Experts of a small language model.
Size: width 448, vocabulary 27065, 61.1M parameters.
Below are experts of layer 5 (counted from 0) of a mixture-of-experts language model. Rows are named router (the router's row for the expert), down (a neuron's output weights, with its number) and show model dimensions 224-279. Each number is 500 + 25 x the weight over its row's rms, rounded and kept within 0 to 999. Numbers have three digits each.
Before each expert's rows: "comes before" lists some tokens at least twice as common just after its tokens as in all text. This comes from a sample of Wikipedia text that the model never trained on. Tokens count by the router's weight.

# expert 10
comes before: "\n", " | ", ".", " |", "| ", ","
router:468461479497531529528470518526462468521499474524472467470507499466502457500480529474477513537523513523531479496478513457473521470506502476485523531479464531468482469514
down0:505464510529548468488512543486516478469503514467456500525488499479487497515480484501487540521487480453515499509486528488481495482497505508497435512485465503461499477503
down1:518487508490441504530474541503482486489495523492496525501504489502500489484493481515449465481488458502469499539520499499504510538477504528523500491453494508491491490517
down2:491488524507499489501476465494492526482478502512504518482509520499469488506498486508506508434507502471517533454521514473511512547519510491508488518503484528496488518525
down3:532508510477527469501459473465538512489566476494497512483518538523478490516510473481485498541544497464532489503498498543538516486481497546511542487522545481513509490506
down4:511522482502573500464476512521521494495560536503539539502509533514464536503452492449503517484513513509497470459486504546442504502502503518509449482502517573494459483466
down5:475553512502510528453496528476526485523515456534515498527490470532521502511475504537500545518506501504535537456504476491451505494470471524537517462496529535491500529510
down6:464485456520469510463535515471529507459469507516542504462518523486462506492498525489538512522537532504477511513489495583493507473473509480533491522481492475497535486528
down7:490442483490503479518455547531530504482506497533488533507474463507486487476481526464522501482506514490487485522511487533513480506502526502527504529505521448511471450488
down8:488517531499488510497480522497545532488517429495462521493475503514538547529508474495534508529497477532495439522460512507511491487468477511473479491530513518517501468487
down9:498525513508519471490480482481506505509477462477526508523503516515485539496460539518474512515503504531514457505567522482509483522475538530506520475510517514482494461528
down10:535441478489501499474491529501491495520501491517476517488463511498469471536543501497512512497499503450500464517491517488518466534502504469455494484499511520501513494505
down11:504498472493530477485524499505512516513489506489530522511551536478506499524492509515524469518493525484514462502470478471514498497514527484486484466495457505511500523481
down12:519518491474465455502507485491481542489531495513544545529546459527500493527525503510519465514496490532479545474469487529484500476476486477478560441564479520485449497490
down13:529507495518537495473544490485537501495525502508522511505511485515493535493510506527482537529470522451506528497497457528463460476514434521521519505560528465500519490504
down14:524468483516478544507494496467535495470563521552512468520483455504496533515477511479505479468484522523475531457485515497512509474509543486507472499427461534510506529485
down15:523538496487501483483530526478534474531523513511492480498500509507518487483495496508497460540495509521451443505515468519476481485485518504478528462479511494523468507502
down16:531520502483516511489519530479546488517502545519472494509507490493540474450470475474460496486513480484504489502489518479519479475472457463480496494500463498475515446519
down17:525517498516465508496546485463479506474515500524564506491498526485487479515467542512484501486472516513478472469493487489511479530486553517455529527514491505470518529471
down18:505522498519484488519434515500523551456544510518502498528466502521487510472504446497533535471522525506446495474538499488487484516475506507551464469532490510493526495533
down19:545437531523475449506520500491482476522473481463517480497462516602551536471476441511558482473546486511497532490514544486443540498506523511534494529468512501494484484482
down20:506526490521490539513507468495487491464490497556472463458489468486474488456507484498540491486487488491455508494498523506468529500501502531483495510506541494495455518472
down21:531512522500492475511470496507514484516482462493515500461518514512448511497481526537509477498464496515480482503487499498478455495529430546482513531482479506517516526525
down22:488501482488494521532531545499506527477452459460489536521515490508507498507507458500492518508529515445495494459473457479525499497502558519535473464516492520496456480531
down23:578504480487515493509480479484530522505505502462475516486519515484506512509503509482501484466472514453484480503482524477498480507528506523536501509504471486507501470472
down24:514546485497448484518494471512494500519509531509520501471508538524493556509514495544531478495507528532476529517511529509502538482500467475488520550494484483524518549521
down25:466453508496493457483513524479458507490511494471520500516476534499450465485485536510478513489491491531518504494498439480515499471521493530532483458514492539483560503513
down26:485523478476505532511496459486505524488525496499546517545492503491503516464526524480506510511532464498507490544528491543480486527525467491506504475553523483518490510440
down27:488512468480531524447506484497455494506473459518524559532494446518547508454555496514483498496503489472503526522485497485508500535498537487467493517516510539501495470494
down28:489536554479481534520512478494456518530457514495445523525497532505503475509497495527493502516477557478481502479517560499506498534477498505523515484505499533483535508487
down29:485508474513529528512507532482479490500489490498503479506500525535503504486538485524533515537515498486538477530519548509445468493540474491498509523504452492508492526540
down30:519485543498478527554568540543494484523525479511490518475482530515477507519498547509489434514464485514500538484508472500512485512490509489507483503474508546547535517493
down31:510489514522531492494540544476560480482491500526503487488495510509473556514501494481491488479540494511507471512490545501516499511491523536467501489483494502508488516490
down32:493528539495482497520489487515526498493465533505538461478474473529476533490505543507518477485502550509515504503523535542485467500486493543486507467474523521496472545496
down33:475448500499464486495552482543501523482489442465511507478467534527457502480484498495510505517465561573493537484502514507491513478460497485527493523541527504500505522511
down34:510453482498525506474496487493491511524504513471512499510528467474496426494480478502528473521459489504495491512461513513476519467498518462514520461497532474498516551518
down35:537517504491513519528517478452512516487525487481479514468531511499497502504479518470468518501493507483560495546479498516487510541508501486527499529531504516496534487511
down36:471521481502568513471500486507491505522497499478517481538518524517511483499500498501510487498506530487484531487485537490541498508507493481529505482562518477541464514465
down37:468522473530513500458517523476490479524492521555517511498528498439486497455510476529440463516467502458508503513485524496495543520512530519467473557534544483479500527488
down38:521516501514460496494519463495519482547496484521472451513455463462530548578516534522515505497510539546498472509493512510483502526514527530495498507496489508482506528487
down39:510527456475478536508513494457491520452506517480521483546466516476507531483512479460487460465511477496502541507473491496502477478520476476509508527467525541519527518489
down40:525475549510480538524521542540512502518457453508484535490520483483490506509456514456470508483503498506542477478536515506519480520504503492499504506549524511519505524522
down41:482464488481465480531511489467528506465519484487483482522451463488509541544529503495493474493554521462539499492512509551479529483528508483498490482504536475567470455480
down42:514487501503467509474487524520512505513479528506468492531506498476546520487518501509497548446518477485483546509494522535517479506491534526514509528515531536495552504504
down43:469508469499521496502524502445449470471557504481490491440459462501519448496496517534477467541532461480533481462541532481516488453527488510485507482507547517489469466484
down44:527497466510492510502501540514455484535474455541503529479517516491534560492545485489514509521498482497539550541495502493496502466454509517473467524432505484489487481501
down45:492458525505522489505522446473528530494449493489482522472468491538532517517504504491467533496463489498487501485501468484493518489557486532518556486517504558520511550536
down46:497481494528531492478506515514450540507499536514499518508488483501488472536510501517516503510494513504492479500481506517530495483514467497475485513538460482518527496544
down47:527566507490522531508485485505474523464481547497502517495535518523518477505521452503454525545541485521516482472518488491471507541530523466460506506500493506528513517528
down48:478496533510505503491552525560523498485477496544521492476517504517481483527508524542490467475548489527484453501514475499491517461549535504480473495489493510520511503535
down49:518519498520480508477530486478495493512504501514507511486504486501513538481471533577473543534518518481498531518506519497505498463534512499489462551529488526523512498495
down50:491467506486514528514503506486485552509506512514508468501504497448482465472494521498546568498499531492481524511558533519486476463488462496500530476519487506512493496491
down51:528556527488489509484521466499487440528472518489488478506436501557492490492522495487515491524487538518466504451508513461525461531486495499478530506514488508472529477496